Below are experts of layer 4 (counted from 0) of a mixture-of-experts language model. Rows are named router (the router's row for the expert), gate (a neuron's input weights, with its number), up (a neuron's input weights, with its number) and show model dimensions 0-127. Each number is 200 + 20 x the weight over its row's rms, rounded and kept within 0 to 999.
After each expert's rows: "mostly gets" lists some tokens that are sent to it at least half of the time. This comes from a sample of Wikipedia text that the model never trained on.

# expert 0
router,197,199,210,188,220,191,214,202,189,237,190,219,164,219,200,185,175,159,189,232,227,212,211,197,157,233,229,209,207,217,190,202,195,169,209,223,201,227,214,161,193,249,244,213,190,156,187,176,218,181,145,175,197,205,203,233,245,202,210,208,193,217,194,222,218,187,203,226,175,199,192,157,189,176,209,164,220,195,197,209,175,194,221,201,209,213,189,177,193,215,215,193,204,228,177,190,184,230,223,190,197,196,206,174,219,177,190,203,197,191,206,182,192,217,168,246,215,195,189,206,214,184,206,212,188,221,219,211
gate4,200,181,208,213,206,172,223,167,221,205,197,178,197,206,212,235,205,193,206,178,204,209,222,215,214,209,223,208,189,183,195,192,196,162,213,193,221,197,185,211,196,174,206,214,214,203,201,187,204,177,209,204,239,199,202,198,235,221,198,209,170,202,214,180,215,187,185,210,194,207,164,220,230,198,191,184,204,208,175,189,179,230,229,187,224,195,199,193,191,170,189,195,199,188,203,232,216,186,227,192,230,168,197,216,190,215,207,203,190,203,206,191,182,153,203,239,236,194,164,193,207,210,166,231,226,228,206,174
up4,200,199,209,207,210,144,203,215,223,169,235,213,169,183,185,223,187,221,203,191,215,206,203,238,197,169,145,211,208,223,240,224,195,169,224,194,225,172,193,204,222,184,200,222,239,201,203,177,214,151,208,166,185,216,193,194,212,181,203,176,190,212,182,173,188,186,179,181,234,196,191,218,177,173,201,222,199,244,206,193,184,167,215,181,165,210,186,208,175,236,158,223,187,215,194,229,208,197,260,193,225,173,219,189,217,203,234,186,183,214,207,188,208,197,201,166,204,206,203,207,204,180,167,214,222,215,220,145
gate5,171,210,174,248,180,224,230,181,228,221,189,207,206,206,179,193,218,183,173,160,222,202,203,179,198,208,222,191,211,194,227,211,227,212,203,191,227,219,218,177,167,214,154,198,176,202,199,220,194,166,208,200,209,208,216,208,226,208,184,202,199,219,217,209,164,191,169,186,223,227,208,207,199,170,220,225,152,224,197,208,179,197,188,185,208,197,192,176,232,198,185,196,210,190,190,179,186,230,181,187,210,176,235,193,221,206,216,233,183,193,220,218,188,199,216,182,177,178,174,209,190,189,197,164,201,218,211,200
up5,214,169,214,208,170,217,168,212,202,226,212,187,205,198,222,215,210,203,236,189,190,216,193,195,193,205,180,200,201,182,198,183,236,198,198,192,189,181,204,231,223,182,218,200,206,176,248,200,199,228,204,179,223,201,210,210,150,180,195,210,182,205,208,199,206,225,203,174,256,226,227,218,194,204,209,174,220,192,214,212,199,211,187,188,192,212,213,240,228,179,205,191,202,179,184,208,157,179,215,250,197,238,214,219,212,190,187,184,191,218,169,199,197,196,184,206,261,176,167,197,162,232,221,222,208,204,246,198
mostly gets: "4", "6", "3", "7", "5", " II"

# expert 18
router,198,223,221,187,182,215,225,186,194,197,190,169,218,167,187,196,212,178,221,167,206,165,198,210,210,216,187,192,194,167,205,203,187,203,226,215,204,165,210,223,233,237,177,183,242,194,188,239,221,206,203,175,209,190,179,211,187,194,191,202,205,195,207,234,238,193,182,207,185,241,163,221,208,192,171,181,190,206,227,176,167,159,241,170,210,226,206,192,213,189,195,185,191,206,211,169,219,190,217,219,192,190,187,199,214,149,202,186,206,176,184,196,235,207,196,158,189,197,237,197,201,230,173,177,215,222,206,208
gate4,157,220,181,238,203,217,216,210,223,232,196,257,207,204,222,160,222,181,183,180,196,201,199,178,215,199,215,178,151,189,186,188,184,227,196,184,249,174,206,201,232,148,159,208,205,191,201,192,192,240,182,188,225,189,209,151,203,169,246,193,169,251,183,201,186,182,210,211,181,189,179,198,184,206,219,212,229,207,187,180,192,203,197,200,220,201,189,204,206,220,181,226,237,200,209,214,215,195,191,168,187,197,243,201,194,205,194,172,200,183,179,154,219,181,174,198,218,180,193,185,153,203,201,204,185,220,223,189
up4,184,181,186,200,199,180,182,169,199,209,207,225,180,222,191,209,176,198,213,185,180,208,223,194,195,207,187,230,181,226,207,170,197,191,231,218,156,181,202,180,188,239,202,212,179,162,206,183,190,152,191,199,204,176,225,211,196,205,205,240,212,211,189,161,211,186,159,183,171,188,205,226,183,217,189,186,170,179,196,190,247,225,183,182,208,192,212,204,203,191,177,167,170,204,198,194,202,207,192,165,198,165,196,196,216,194,219,198,234,192,192,204,185,185,184,223,196,193,238,218,161,202,182,195,187,221,190,202
gate5,199,208,201,200,157,185,191,228,211,180,180,201,180,222,206,177,211,182,219,177,153,173,194,178,202,239,223,211,191,182,177,173,189,200,210,231,209,212,180,205,197,189,167,213,163,216,217,234,205,225,199,203,229,218,206,202,174,221,204,180,200,209,186,222,224,193,191,176,208,191,174,208,230,213,211,208,206,209,224,232,198,204,187,242,200,207,188,189,247,213,225,215,194,191,218,190,212,194,163,187,229,245,216,202,216,234,204,218,186,178,196,190,176,214,195,159,171,165,225,171,196,231,227,183,186,231,197,225
up5,180,226,193,188,190,171,191,200,201,201,209,157,203,193,201,188,186,196,201,186,195,204,179,222,200,185,208,206,190,205,187,197,196,220,207,200,166,210,195,203,178,196,223,193,199,190,192,232,210,206,171,203,219,202,231,233,169,187,213,212,195,219,179,217,193,202,191,185,202,173,179,186,206,185,207,208,239,228,199,198,195,209,181,224,209,202,236,230,216,168,221,186,169,194,217,198,197,214,187,205,242,212,215,221,169,247,145,191,200,219,184,223,199,216,168,223,201,185,208,151,195,214,237,197,221,198,171,198
mostly gets: " \"", " (", " =\n\n", " [", " '", ".\"\n\n"

# expert 9
router,206,132,216,179,204,212,166,208,188,199,213,204,170,225,205,168,225,215,193,202,216,177,225,207,209,205,195,239,185,234,222,156,189,205,202,211,195,183,162,209,173,177,184,210,211,194,185,230,191,214,193,237,195,196,226,204,188,194,242,214,191,230,214,184,192,226,173,207,212,207,216,206,220,171,219,195,202,203,192,150,190,197,177,196,187,193,204,179,197,213,241,233,196,208,188,188,210,207,184,195,202,188,187,195,215,196,185,218,182,225,231,184,211,207,229,210,207,184,216,247,159,217,184,186,208,167,194,214
gate0,204,255,172,190,197,219,209,217,152,170,228,222,218,187,196,148,163,220,172,173,170,213,169,204,201,211,198,188,197,200,204,209,206,191,200,161,210,201,187,217,202,186,234,194,172,149,215,205,200,181,210,205,214,205,202,246,247,187,198,182,199,224,196,183,186,201,196,158,205,220,248,208,198,211,205,196,191,172,163,173,203,198,244,237,216,173,200,198,214,190,211,199,196,166,206,200,176,224,221,182,182,194,220,224,185,196,181,214,206,179,203,163,220,238,233,187,202,213,187,223,215,188,195,216,218,190,210,200
up0,204,206,180,203,157,200,203,191,217,203,187,221,219,217,200,218,178,201,201,188,194,154,238,237,201,204,214,219,192,189,210,194,183,172,219,235,189,178,201,168,223,247,177,163,181,215,189,196,176,232,251,201,192,187,185,187,160,155,188,198,204,185,211,198,184,185,224,185,215,204,178,197,202,182,183,195,209,229,228,216,209,209,188,216,161,182,204,201,183,204,191,200,197,219,208,247,183,205,198,190,210,192,203,179,202,206,230,205,211,220,186,235,239,217,206,182,215,222,217,203,209,231,197,209,167,226,198,227
gate1,191,180,211,222,192,225,192,219,202,193,223,216,196,195,205,159,190,208,187,215,178,187,222,222,219,167,220,216,182,166,201,191,202,162,191,181,169,199,210,204,217,202,212,221,205,211,209,169,169,161,217,189,197,179,191,182,229,185,191,212,181,214,218,207,201,234,214,213,206,210,191,205,176,220,220,204,153,196,198,224,195,188,211,197,194,147,179,192,205,181,202,168,201,169,161,235,188,186,183,226,178,220,225,184,216,215,183,223,191,194,238,202,191,158,204,192,202,180,183,189,164,220,198,222,222,215,219,207
up1,186,197,228,224,244,217,211,199,202,201,189,209,198,167,195,208,215,207,202,194,172,221,196,194,150,219,207,202,208,220,203,216,187,175,197,194,230,204,182,202,187,176,219,227,199,192,237,232,251,212,193,201,207,188,203,172,176,188,216,217,245,211,166,211,203,198,191,153,194,183,194,201,227,234,191,213,164,193,234,187,205,190,200,223,171,222,169,181,217,207,211,194,174,204,195,193,216,193,176,183,195,185,211,187,199,200,180,216,214,202,181,180,179,196,224,199,218,228,198,158,214,195,223,205,206,221,210,228
mostly gets: " October", " July", " April", " November", " March", " May"

# expert 19
router,201,192,171,236,195,187,206,194,178,190,238,194,197,199,190,218,204,192,226,195,219,174,201,223,184,161,202,204,238,238,178,226,222,185,193,189,202,188,213,195,208,198,191,205,177,201,218,207,197,192,211,142,219,194,181,223,188,207,192,202,192,195,192,203,181,224,230,186,194,188,188,205,217,224,198,187,223,190,189,217,238,204,184,179,155,198,184,196,197,203,185,202,177,192,221,201,132,186,209,265,180,183,189,224,190,199,187,231,200,229,214,176,173,259,199,222,196,193,199,215,193,208,216,205,179,225,241,208
gate4,224,205,190,165,213,254,236,219,180,187,176,202,226,196,188,172,205,170,202,177,196,218,190,208,201,166,197,200,178,179,200,209,215,168,237,188,206,211,194,183,208,186,190,215,172,201,228,191,167,188,218,182,227,206,212,210,204,205,205,207,198,191,207,199,174,208,187,168,227,203,217,225,217,184,167,171,190,175,217,162,180,192,217,193,193,172,208,192,211,199,198,215,181,218,184,209,203,194,183,209,217,226,202,203,192,214,206,198,204,200,213,235,196,183,187,226,182,171,172,216,194,232,186,169,192,215,197,213
up4,178,221,197,203,235,223,235,192,206,205,180,201,191,200,190,202,229,192,222,209,186,207,173,202,213,172,183,189,173,210,204,214,244,196,198,208,164,205,175,225,203,182,210,204,212,214,192,217,217,185,222,199,180,205,184,185,190,181,204,170,195,199,176,190,173,197,200,186,235,172,223,221,174,218,211,230,178,205,175,178,153,197,179,207,176,201,232,210,200,226,194,163,176,213,178,186,187,175,191,195,213,209,240,149,206,206,171,176,168,186,206,203,189,180,189,223,200,184,227,200,212,235,191,209,199,220,198,212
gate5,221,205,191,192,182,242,220,184,207,235,189,181,156,195,207,176,200,175,175,200,209,204,188,194,224,198,235,205,235,171,222,209,248,233,159,192,230,210,210,192,203,194,220,185,166,224,191,180,208,197,197,193,191,189,200,162,186,166,226,202,175,206,190,173,226,223,161,195,175,193,182,204,206,202,211,209,176,170,191,211,177,187,245,181,223,222,232,188,250,204,213,204,221,200,188,189,240,194,177,245,181,195,197,227,236,217,225,179,153,166,227,203,191,225,226,182,199,224,187,228,174,216,236,191,204,224,231,210
up5,179,179,183,193,195,236,195,178,183,236,204,135,178,248,187,185,215,213,237,218,206,213,211,192,143,191,206,199,200,189,201,201,239,232,204,182,210,191,187,208,174,234,210,200,160,197,172,194,190,186,164,223,166,198,193,240,204,182,172,149,245,180,205,212,179,168,198,213,185,172,215,211,162,192,236,176,200,190,178,206,210,208,250,189,205,165,226,231,191,169,226,174,192,198,217,206,219,202,227,180,210,202,215,207,197,202,210,170,194,157,206,192,204,195,174,185,228,197,186,193,196,172,194,211,178,216,203,206
mostly gets: " was", " were", " is", " are", " has", " of"

# expert 8
router,159,203,212,222,189,200,177,212,183,180,219,213,206,176,220,219,223,215,221,190,153,226,242,186,194,214,197,223,189,195,194,195,196,228,198,190,196,162,196,193,233,214,180,194,213,227,189,206,185,195,228,204,187,184,189,162,208,213,229,155,214,168,187,200,196,214,170,200,205,216,192,211,210,181,154,169,195,216,225,205,189,225,226,211,188,197,225,207,233,181,227,201,215,229,195,180,180,194,219,203,199,185,213,191,220,163,177,139,204,199,200,216,201,181,213,175,187,203,239,226,156,221,213,220,202,197,192,206
gate0,191,183,190,194,200,239,189,186,227,250,199,202,199,198,181,212,196,197,214,192,177,199,201,201,190,195,215,168,218,158,159,169,179,177,204,186,197,218,206,189,160,167,191,215,197,191,163,176,192,186,169,221,193,195,253,168,179,176,209,196,221,186,202,228,221,169,222,225,218,259,211,227,197,194,201,197,179,235,188,206,170,222,192,221,182,220,200,165,195,193,235,215,195,202,237,189,206,194,227,171,217,202,199,196,237,188,202,229,211,221,161,194,224,180,199,195,206,217,177,193,212,201,193,211,224,187,188,236
up0,196,208,196,214,190,208,225,212,186,213,188,155,156,170,164,174,230,219,214,198,164,210,198,201,212,186,200,196,224,206,168,191,229,210,216,189,213,185,196,216,203,192,203,216,200,239,186,233,158,196,194,228,203,210,220,199,195,181,193,162,201,209,209,199,200,189,205,245,226,186,197,232,229,223,210,195,187,208,180,196,219,160,207,221,252,210,199,186,213,230,229,181,234,194,182,179,161,235,205,184,198,193,203,184,169,215,201,182,190,192,197,189,177,157,195,174,192,210,184,202,218,196,166,195,195,211,173,206
gate1,209,207,187,199,186,165,217,227,181,201,227,230,234,176,171,205,204,192,209,173,182,154,200,212,179,174,211,208,188,185,183,200,239,197,241,180,202,210,228,216,204,225,206,215,179,209,235,191,171,213,189,200,196,208,201,223,167,189,179,218,196,208,208,235,205,201,198,182,235,188,207,173,229,217,211,215,192,211,180,219,178,177,170,212,213,193,207,248,193,196,221,218,212,215,171,219,192,201,182,174,215,223,158,209,183,188,175,231,216,175,189,170,186,219,218,175,222,201,172,199,180,211,207,187,194,182,197,176
up1,149,212,216,235,170,176,198,233,198,217,174,237,196,201,210,180,194,213,193,203,232,243,137,229,205,187,201,184,208,173,165,191,238,212,233,210,197,234,204,207,189,209,196,195,165,175,186,180,180,208,192,212,233,167,215,255,207,226,203,168,220,232,196,189,216,235,181,195,176,204,198,222,245,221,197,169,212,224,224,216,189,179,192,183,195,137,170,226,197,179,211,221,227,240,192,202,218,196,188,187,212,203,196,212,212,180,214,238,234,199,197,218,200,223,210,203,176,190,201,213,187,213,208,214,188,206,193,215
mostly gets: ")\n", " |\n", "%", "\n", "′", "°"

# expert 11
router,199,253,215,237,150,205,220,173,252,212,209,191,204,211,191,205,208,203,209,199,185,186,187,190,202,205,197,201,194,165,175,184,177,178,198,157,246,202,209,186,213,231,217,168,215,234,208,192,194,215,187,229,217,214,180,200,189,180,212,202,179,200,208,171,239,184,203,189,190,231,200,203,224,156,215,202,241,227,184,200,206,206,196,168,207,166,236,200,243,210,176,161,213,199,186,214,204,184,160,186,183,189,212,200,201,197,180,229,192,162,188,199,166,191,216,174,210,251,204,205,176,178,217,218,220,207,169,192
gate0,187,148,191,208,213,185,196,222,217,195,225,185,238,156,196,218,179,202,186,206,211,181,196,189,189,196,202,204,215,235,187,204,232,193,222,226,208,212,223,205,205,170,171,223,179,196,229,203,218,155,183,192,218,217,245,170,197,190,168,240,212,201,196,191,196,207,197,167,170,229,224,201,211,211,187,210,170,182,245,230,208,193,184,241,186,191,227,200,189,215,197,220,200,175,227,200,193,201,200,168,195,181,216,213,167,191,199,200,176,205,185,192,219,189,208,191,192,171,162,211,188,198,240,179,191,219,193,203
up0,203,217,214,206,251,227,201,205,223,243,220,210,168,228,176,235,193,220,210,206,239,202,215,185,205,210,226,209,199,196,146,186,205,209,189,193,200,166,214,208,157,200,208,196,212,242,194,162,195,219,219,202,173,199,186,195,215,218,210,192,214,192,187,193,188,189,175,185,161,216,193,193,208,208,210,201,185,233,200,209,217,198,193,210,203,224,197,175,185,155,207,249,207,205,215,191,197,203,191,231,193,196,212,211,200,202,203,203,207,199,214,160,215,202,178,200,155,193,205,214,170,173,191,144,203,191,183,174
gate1,189,212,182,195,241,178,240,224,171,249,198,217,170,150,225,167,180,173,185,191,232,204,190,193,211,234,218,177,187,178,167,160,207,160,181,205,201,207,214,199,149,180,175,203,208,213,194,183,210,193,229,174,199,223,212,193,183,182,190,231,194,209,225,210,203,220,224,194,192,209,186,188,209,210,198,184,170,229,191,187,191,181,186,174,200,166,202,199,180,187,201,214,193,195,225,198,171,190,192,179,200,233,200,225,182,231,212,183,170,237,204,193,175,201,209,195,213,227,219,189,206,218,200,217,206,188,183,228
up1,210,227,198,220,227,212,206,224,182,228,168,164,163,219,171,205,169,196,176,176,184,201,201,211,153,195,214,213,218,204,207,221,191,209,230,199,209,203,235,201,183,212,193,238,208,192,227,193,209,207,220,173,202,180,228,210,155,214,200,209,222,194,206,174,207,214,237,216,197,233,208,184,192,200,220,198,218,188,209,210,204,226,181,193,219,191,171,212,204,221,169,246,205,178,196,188,201,215,177,176,196,203,194,215,185,218,215,173,178,184,166,168,173,178,196,237,200,191,238,219,197,222,179,190,205,191,189,167
mostly gets: " ", "-f", "See", "-l", " sc", "-p"

# expert 10
router,232,170,178,241,208,196,176,205,215,185,194,183,208,225,226,230,175,215,214,266,187,192,198,187,179,164,210,200,229,191,216,201,207,168,188,180,217,191,205,175,234,178,207,171,205,224,183,179,194,236,190,194,182,174,199,203,230,208,196,242,177,218,174,173,182,217,218,208,190,211,231,164,244,195,236,209,201,205,200,197,211,168,176,217,189,185,217,214,198,214,213,193,214,198,188,196,126,189,216,214,199,188,187,215,202,206,166,206,201,225,185,185,167,212,208,244,195,180,207,159,179,227,169,200,171,209,226,197
gate4,201,153,183,217,194,209,196,183,181,187,206,231,183,210,205,210,166,224,188,195,197,223,229,216,181,207,145,230,188,204,187,198,193,206,222,220,205,172,206,207,204,218,182,192,207,203,172,208,196,190,224,152,189,198,236,236,224,193,224,214,193,215,256,222,213,181,174,195,178,215,181,191,200,181,191,150,204,186,193,188,206,235,220,204,194,206,170,170,201,210,185,147,203,201,219,197,181,193,199,230,195,198,231,174,212,213,161,168,211,187,189,205,212,218,214,186,189,201,189,215,185,209,204,221,189,204,190,187
up4,212,213,212,245,221,212,208,201,210,179,206,223,173,180,184,211,230,193,207,174,235,191,209,210,202,238,202,179,205,226,228,238,191,180,190,203,199,178,179,234,182,157,169,207,214,223,133,189,197,194,162,186,180,204,185,187,171,192,182,202,183,181,212,215,207,227,165,190,221,245,202,194,191,181,230,191,201,214,216,180,186,222,188,215,196,203,170,180,199,197,163,203,210,235,191,205,177,188,235,178,209,179,206,176,214,237,192,172,201,210,182,209,208,214,216,202,172,202,242,215,208,206,187,223,170,202,183,171
gate5,205,186,193,174,185,224,209,156,188,186,207,196,181,205,210,196,163,204,204,227,241,217,228,221,227,214,200,176,183,212,184,192,206,169,213,206,187,200,148,242,190,179,209,185,227,195,213,185,227,230,195,191,204,211,169,235,226,212,172,180,180,198,229,187,201,189,208,182,197,199,205,187,215,200,205,201,207,237,216,198,228,199,219,175,195,180,232,211,232,199,214,197,223,188,228,155,201,222,202,212,205,183,181,175,175,210,209,191,199,219,186,192,177,183,210,193,148,190,205,181,188,193,170,206,184,230,187,188
up5,192,179,178,182,212,213,208,184,198,202,176,208,198,170,153,215,194,209,196,184,219,210,182,199,191,219,207,176,199,213,194,208,212,192,210,180,206,240,211,208,179,180,227,180,226,206,197,185,222,210,208,191,224,210,201,211,193,205,175,201,202,195,236,179,208,209,237,176,146,192,196,184,243,163,190,218,172,214,184,212,235,215,166,204,209,178,208,228,209,210,228,223,229,218,210,174,183,188,220,212,210,202,177,198,216,179,231,199,165,164,180,213,188,202,199,212,174,221,200,184,206,221,196,189,181,217,186,176
mostly gets: " had", " used", " made", " have", " known", " released"

# expert 7
router,158,184,228,230,219,186,205,240,202,242,195,202,215,168,222,216,202,230,196,188,223,227,198,209,216,189,228,194,194,200,215,188,215,177,201,218,170,205,192,203,192,202,186,240,219,195,196,223,220,169,201,180,170,218,194,173,218,204,174,167,242,214,213,229,192,187,189,227,218,221,210,178,215,228,204,182,171,233,191,236,198,198,239,187,243,217,227,204,214,159,212,194,194,190,211,214,224,187,202,161,190,212,225,208,203,223,204,184,213,193,201,197,149,236,194,210,176,197,169,185,197,169,213,202,196,191,201,183
gate0,215,184,210,229,197,185,210,187,182,219,181,196,163,211,205,193,225,205,206,210,218,212,190,209,200,238,173,180,182,227,175,203,206,219,207,189,223,197,192,218,204,207,198,202,210,223,233,215,196,173,210,220,217,199,190,206,198,181,176,153,178,190,184,204,196,197,227,247,206,166,220,200,165,223,160,218,181,207,144,238,175,198,180,193,206,192,248,232,214,208,191,231,186,190,224,171,231,178,174,156,201,203,219,210,199,213,193,203,176,222,232,197,201,194,183,192,224,198,172,186,214,199,232,180,195,168,204,217
up0,199,205,185,196,218,169,232,245,210,189,202,223,193,192,207,205,215,172,229,211,188,231,214,235,174,191,196,186,199,205,186,195,182,187,189,176,222,193,201,220,181,140,184,216,215,222,233,210,199,208,151,197,202,165,209,197,194,191,202,203,218,191,230,189,183,206,214,204,242,246,174,185,212,208,211,203,213,184,201,199,199,178,191,207,172,203,211,206,201,183,203,234,202,207,185,166,176,191,213,221,190,225,173,190,184,195,187,190,220,203,194,213,186,209,200,206,217,194,160,208,173,178,194,233,206,222,225,202
gate1,192,183,218,168,186,182,239,198,202,204,183,207,168,178,209,206,197,240,223,182,189,176,229,176,163,190,182,176,231,207,176,175,190,218,236,214,176,226,183,191,196,195,200,219,211,206,171,202,160,197,160,197,155,193,211,224,186,185,221,209,167,218,212,170,160,209,199,190,198,177,186,235,217,206,173,205,223,196,197,180,169,179,204,237,226,190,219,243,223,211,190,212,241,215,175,214,176,205,205,219,204,229,173,213,224,208,206,172,176,194,171,166,168,192,191,209,185,228,185,190,185,215,260,206,199,223,215,167
up1,188,210,213,164,206,175,182,200,194,183,170,228,189,181,213,208,184,204,159,187,187,237,177,192,219,195,222,159,206,194,195,202,211,187,184,228,248,196,182,211,169,236,147,194,202,202,206,186,233,204,206,215,205,229,199,206,216,260,187,181,191,195,167,178,192,174,214,164,204,193,169,179,190,241,234,190,191,164,197,226,225,206,183,215,186,185,257,183,199,183,229,203,161,159,189,146,197,197,234,197,202,199,207,199,180,185,200,196,229,193,183,189,184,246,192,210,226,209,195,191,213,190,215,209,203,159,193,215
mostly gets: "n", "h", "ñ", "k", "qu", " Singh"

# expert 12
router,198,178,228,219,188,178,192,196,157,211,223,188,210,184,191,269,202,172,224,244,185,179,196,209,185,191,166,212,191,212,207,220,211,218,176,194,232,193,187,213,177,171,208,200,222,236,211,185,179,201,179,171,182,206,198,184,179,199,196,210,195,201,165,220,177,185,172,202,196,192,202,168,206,192,189,219,220,183,223,209,231,215,222,202,213,198,196,203,214,203,210,184,200,207,204,221,193,184,202,241,213,228,191,219,200,185,168,223,208,201,206,219,196,158,213,190,208,220,202,204,192,199,225,200,231,210,187,205
gate0,207,199,190,236,189,217,152,182,212,195,209,161,246,165,187,186,167,193,196,203,176,211,228,225,161,204,182,215,189,188,181,235,212,184,211,194,196,196,212,183,184,250,174,211,204,160,208,193,222,201,180,228,219,211,203,194,220,186,186,211,199,198,208,225,208,205,198,188,185,189,226,212,206,219,182,189,195,220,179,248,161,178,193,198,212,180,200,201,167,197,233,181,206,185,178,181,203,195,184,213,198,170,196,190,159,189,204,252,198,207,175,183,185,193,186,186,201,177,197,223,214,176,186,201,220,222,222,173
up0,205,188,206,210,182,192,204,210,204,178,239,195,177,235,177,210,217,177,186,216,237,200,187,203,175,174,203,211,181,201,169,179,197,205,210,235,183,207,176,219,178,224,240,215,233,191,162,170,198,207,207,216,220,205,224,216,233,203,225,234,207,190,205,214,222,164,209,192,174,192,206,165,214,224,184,213,202,200,220,145,195,190,227,194,238,201,200,239,234,166,191,206,219,255,210,184,193,198,176,205,174,190,217,209,227,200,199,226,194,197,190,226,224,227,200,189,203,230,234,233,201,226,207,186,201,162,207,209
gate1,191,179,234,204,202,210,207,213,193,211,194,212,228,206,214,213,191,212,192,208,204,190,169,188,213,203,240,206,202,181,194,209,215,226,194,196,207,174,173,204,212,187,219,201,219,236,215,198,200,175,203,201,177,204,158,230,181,223,178,180,200,210,196,173,195,176,182,165,238,182,210,187,219,199,181,214,206,198,213,234,210,181,222,169,212,215,205,211,214,221,212,162,179,203,206,187,187,192,199,200,224,163,217,183,176,221,187,191,188,158,231,165,202,204,196,171,183,199,219,225,191,238,222,185,194,187,218,226
up1,220,223,168,214,182,166,220,184,169,216,177,168,194,218,190,196,176,209,230,202,195,181,229,250,203,219,196,174,179,209,196,174,167,180,210,181,182,215,200,209,208,206,197,199,231,190,204,240,211,198,209,191,199,200,227,221,196,177,214,187,203,191,241,210,233,189,196,185,176,189,181,202,189,229,213,172,178,201,213,178,191,169,207,198,170,199,234,215,191,174,185,197,209,212,209,205,180,249,213,165,189,227,171,210,196,185,208,204,191,228,186,244,171,225,185,250,190,187,198,205,208,220,160,239,201,222,229,178
mostly gets: " in", "In", " at", " In", " de", " during"

# expert 14
router,212,183,217,176,199,172,190,185,197,227,224,204,199,166,197,189,173,225,207,191,190,202,219,215,191,166,190,189,185,190,216,204,225,180,200,196,189,191,229,180,177,186,215,195,224,197,210,212,184,181,195,183,218,210,202,192,183,214,216,217,188,207,179,221,207,188,189,188,202,202,222,212,199,201,222,206,172,199,169,203,195,194,220,181,179,177,208,206,204,177,195,186,191,191,222,180,218,225,194,185,219,178,192,189,182,186,198,198,205,190,167,184,220,180,185,195,209,203,175,173,207,195,195,201,211,185,188,187
gate0,199,202,178,210,215,231,196,176,187,199,221,228,201,199,213,154,229,216,212,183,181,174,202,193,194,212,195,165,260,181,183,202,172,222,190,207,192,185,212,221,168,193,180,178,196,198,174,216,193,159,188,201,197,190,175,179,187,231,202,237,221,169,187,176,231,220,177,207,201,173,203,250,206,211,186,206,170,167,225,201,188,211,214,211,204,188,236,224,230,214,179,173,190,223,187,233,160,204,169,190,174,198,222,227,197,217,177,185,187,220,208,197,173,224,186,227,181,234,186,190,205,209,198,214,168,219,204,170
up0,197,201,207,223,202,189,230,232,213,214,195,218,213,189,199,224,227,186,174,228,170,184,203,230,188,239,223,200,173,214,181,208,197,189,232,187,186,220,191,155,204,196,214,187,206,196,181,191,197,217,195,200,191,190,163,200,198,250,158,209,222,200,197,212,219,235,165,206,208,205,206,199,178,205,198,198,194,225,193,179,197,199,204,195,170,192,158,180,192,169,208,175,191,175,223,192,194,169,188,197,232,202,193,175,193,163,205,199,194,191,179,194,176,223,186,191,189,237,210,215,195,225,236,214,240,204,214,234
gate1,218,201,224,201,192,181,200,262,211,160,186,211,213,220,224,216,216,207,196,215,191,177,178,214,218,187,193,186,201,193,197,205,170,170,227,250,197,201,191,199,175,195,218,213,205,195,187,218,205,197,159,220,186,204,203,208,188,207,222,163,226,216,195,196,210,204,225,224,187,230,175,250,194,184,240,200,202,190,202,201,177,187,178,190,149,219,192,186,198,194,143,171,196,198,209,200,223,213,204,191,201,198,182,222,207,180,177,201,206,231,190,174,180,215,157,190,198,211,200,218,205,176,180,217,163,195,212,190
up1,200,163,235,182,177,160,185,170,209,225,175,195,191,191,160,215,250,207,234,203,182,238,205,216,195,215,206,184,167,160,234,188,205,195,219,192,214,185,218,153,188,188,187,220,167,188,186,206,240,197,243,192,191,180,196,205,183,214,202,186,199,201,177,202,217,215,205,192,240,178,225,172,196,196,216,187,189,178,191,148,160,209,158,207,175,224,229,206,220,187,205,197,202,201,214,188,203,220,188,180,214,186,229,189,222,211,191,224,188,204,173,170,205,196,219,164,197,220,223,188,193,167,188,214,219,199,203,208
mostly gets: " a", " The", " an", "The", " No", " A"